config.yaml
n_experts: 256
d_shared_expert: 64
router_score: "softmax"
lr_router: 0.000357
optimizer: "adamw"
beta2: 0.99
batch_tokens: [32768, 65536, 98304]
train_tokens: 561200000
max_steps: 8984
Below are experts of layer 2 (counted from 0) of a mixture-of-experts language model. Rows are named router (the router's row for the expert), down (a neuron's output weights, with its number) and show model dimensions 0-159. Each number is 128 + 24 x the weight over its row's rms, rounded and kept within 0 to 255.
Before each expert's rows: a language model's description of what the expert responds to. This comes from a sample of Wikipedia text that the model never trained on.

# expert 34
Adjective and place pieces like tropical, ic, ian, shire, River, Black, plus byte pieces from Arabic, Cyrillic and other non-Latin text.
router [153 119  96 143 124  93  91  82 156 128 123 144 158 153  94 157 100 115 135 165  83 120 113  75 117 104 107 129 147 138 101 108 118  85 135 151 102 128 135 148 114 141 127  98 157 148 131 112 130 103 124 108 129 144 108 126 103 110 156 139 131 152 127  93  99 146 105 165 116 121 114  96 141 136 150 130  97 154 116 133 132  86 112 121  85 116 115  94 125 127  81 144 108 112 139 198  82 135  91  96 143 115 140 126 154 106 102 144 122 135 127 144 133 174 118 124  99 138 135 171 139  99 150 145  89 136 173 141 153 129 126 139 127 153  66 131 144 168 155 110 170 113 143 108 110  82 137 122 142 117 159  79 109 114 162 152 152 133 143 132]
down6 [197  89 146 114 117 182  97 151 113 128 157 130 145 136 142 116 147 143 142 104 116 122 102 124 150 142 131 153  83  75  93 110 131 143 121 152 138 144 136 110 117 107 146 134 165 124 103 131 163  99 132 140 149 105  92  89  97  85 154 162 134 166 113 153 136 134 119 128 144 156 112 124 164 116 126 139 112 129 152 155 105 103 157 146 137 119 121 104 130 146 122 135 124 120 133 157 107 127  53 120 117 180 122 147 123 150 161 120  85 102  86 155 128 132 149 141 131  53 174 127 113 124 120 148 159 152 113 126 157 121 159 115 144 135 158  79 119 116 125 109  99 105 141 141 123 115 108 132 140  85 147  93 145 156 125 139 166 120 105 149]
down7 [ 96  87 127  80 142 134  97 137 112 124  98 127 107 124 151 105 127 130 116 133 133 108 132 124 152 103 148 170 149 104  78 140 117  92 105 172 105 134 115  78 155  84 167 128 140 103 155 120 177 145  88 134 132 137 146 127 139 127 162 153  96 142 145 111 131 108 164 167 160 126  84 117 160 105 109 149 176 101 104 139 140 130 141 151 138 118 182 111 161 148 131 110 152  96  99 173 119 147 129 146 169 112 109 117 170 129  76 112 103 131 107 100 124 130 155 164 149 126 175 119 135 134 135 116 147  92 181 147 149 105 141 138  98 141 137 137 113 144 119 149 103 146 150 138 134 109 154 131 167 150 121 106 159 147 139 129 129 144 122 165]
down8 [ 84 150 125 132  82 121 120 129 112 107 127 148 142 111 164 147  99 125 149 114 151 144 133  85  88  57 121 124 161 107 111 161 139  90 101 134 172 143 116 115 115 164 112 114 167 126 121 148 125  95 114 115 154 115 142 151 116 173 159 142 130 139 109  55 139 120 166 126 129 107 168 130 151 130 165 126 137 125 145 116 141 107 132 106 135 137  97 121 122 142 155 137 143 100 116  98 117 156 116 145 105 102 100 133 134 132 145 117 106 187 112 138  78 131  87 147 155 121 188 120 178 136 130 133 125 147 109 133 145  95 114 141 141 157 107 142 105 134 142 135 133  87 153 139  96  95 106 138 126 135 152  60 105 144 102  97 125 121 142 110]
down9 [127 109 125 169 112 120 128  97  68 123 154 146 128 131 152 210 119 146 142 125 122 138 144 123  90 108 126 146 144 131 129 140 118  86 103 134  89 133 120 151 141 138 111 145 148  85 124 116 144 116 100  62 123  88 135 167 130 138 166 151 127 127 120 114  94 129 167 133 119  80 153 117 153 134 124 117 132 119 147 120 201 122 119  93 174 190 108 112 121 126 103 151 102 120  85 126  96 152 110 155 145 126  94 125 134  87 116 125 129 163 136 136  82 139 144 103 142 133 164 158 143 127 138 144 139 148 127  89 107 111 132 143 115 165 116  97 111 112 122 130 111 104 139 134 133 129 108 146 114 154 119 101 160 111  91  72 130 130 138 156]
down10 [137  77 132 149 152 158 100  83 141 106 158 119 121 108 136 150 134 103  98 115 138  88 123 138 129 132 127 122 148 152 119 126 133 121 142 123  65 185 137 142 138 121 158  98 105 151 148 155 129 136 149 123 125 146 107 144 168 103 172 146  85 127 114 175 110 183 140 109 126 111 109 107  98 150  94 119 129 177 106 162 114 147 110 140 165 169 154 139 108 162 102 137 117 124 113 126 117 140 104 127 121 169 182 138 149  99 139 123 132 126 136 103 127  92 125 135 129 168 120 104  97 123 138 157 118 155 153 150 145 110 165  87 105 138 145 121 166 131 153  85 103  99 144 141 120 138 168 109 136 135  80  98 122 136 148 169 137  80 132 152]
down11 [ 87 148 118 156 113 124 106 155  81 111 110 147 147 119 108 168 151 106 134 136 147 131 119 130 114 124 128 128  88 109  98 145 113  85 161 131 161 109 104 106 108 111  87 109 135 119  57 105 150 136 138 140  94 120 151 137 144 142 184 188 121 148 143  84 131 108 135 179 152 103 119 164 104 120 118 120 152 128  96 110 141 158 120 113 132 111 107 148 144 124 135  92 131 130 107 121 164 104 167  85 151 164 186 149 155 163 155 125 147 116 103 129 137 139  85 138 128 145 130 137 164 117  80 144 133 119 142 108 151 136 116 142  93 142 137 132 132 116 145 110 135 141 174 137 108 100 104 140  87 158 155 167 136  88 129 122 136 141 146  97]
down12 [101 110 131 114 125 133 123 135  98 118 110 148 161 154 152 149  88 109 181 132 133 132 142 112  84  95 110 120 122 118 135 105  90 115 139 193  92 179 115 169 146 140 139 104 100 152 161 111  92  92 137 138 121  93  98 148 115 138 138 132 169 135 124 150 134 134 145 118 182 193 133 100 108 124 131 161 125 136 153 138  85  74 104  95 106  95 128 115 130 107 150 145 118 137 133 159 173  97 115 118 139 126 142 141 122 147 136 118 131 143 101 169 125 180 145 182 148 118 120 149 130 124 149 113 133 132 139 186 121 107  99  95  91 100 130 140 147 114 101 111 121 140 117 120 137 133 128 166 114 145  97 118 177 144 115 137 121  95 116 136]
down13 [ 67 114 135  89 123 148  96 102  93 102 132 120 111 135 138 102 148  99  90 143 136 149  95 128 111 113 109 168 142 138 177 103 139  98  96 130 190 137 149  92 141 136 116 149 120 126  87 102 133 120 167 100 145 135 119 137 133 128 130 115 156 149 122  91 124 117 100 164 145  76 107 120 120 140 107 131 142 154  88 125 135 109  68 115 146 134 115  96  91 115 135 126 138  99 155 126 141 122 141 121 205 148 160 120 128 115 136 140 160 142 135 174 124 104 110 117 168  95 106 111 136 146 130 126 152 152 118 148 134  90 142 146 158 121 123 103 110 122 129 152 133 101 183 113 101  97 129  90 101 129  94 133 126 112 163 174  98 110 130 113]
down14 [147 131 148 132 142 157  87 179 143  78 112 113  98 144 112  88 136 150 117 130 138  98  92 112 116 130 137 128 168 109 110 122 126 184 124 146 152 178 127 147 152 106 125 141 147 138 125 161 155  89 120 119 151 134  80 156 118 117 182 144 148 143 114 154 147 143 131 151  79 125  60 127 138 109 117 141 104 134 115 136 133 119 117 160 121 108 109 103 156 134 127 114 131 130 104 141 134 125 101  87  73 155 137 122 128 171 142 156 153 131 123 113 108 134 132 145 131 106 151 155  57  93 160 129 127 112 170 152 157 125 112  77 163 127 150 106 185 139 112 157  92 116 101 127 139 160 140 114 119 104 114 106 144 145 121 131 142 111 131 107]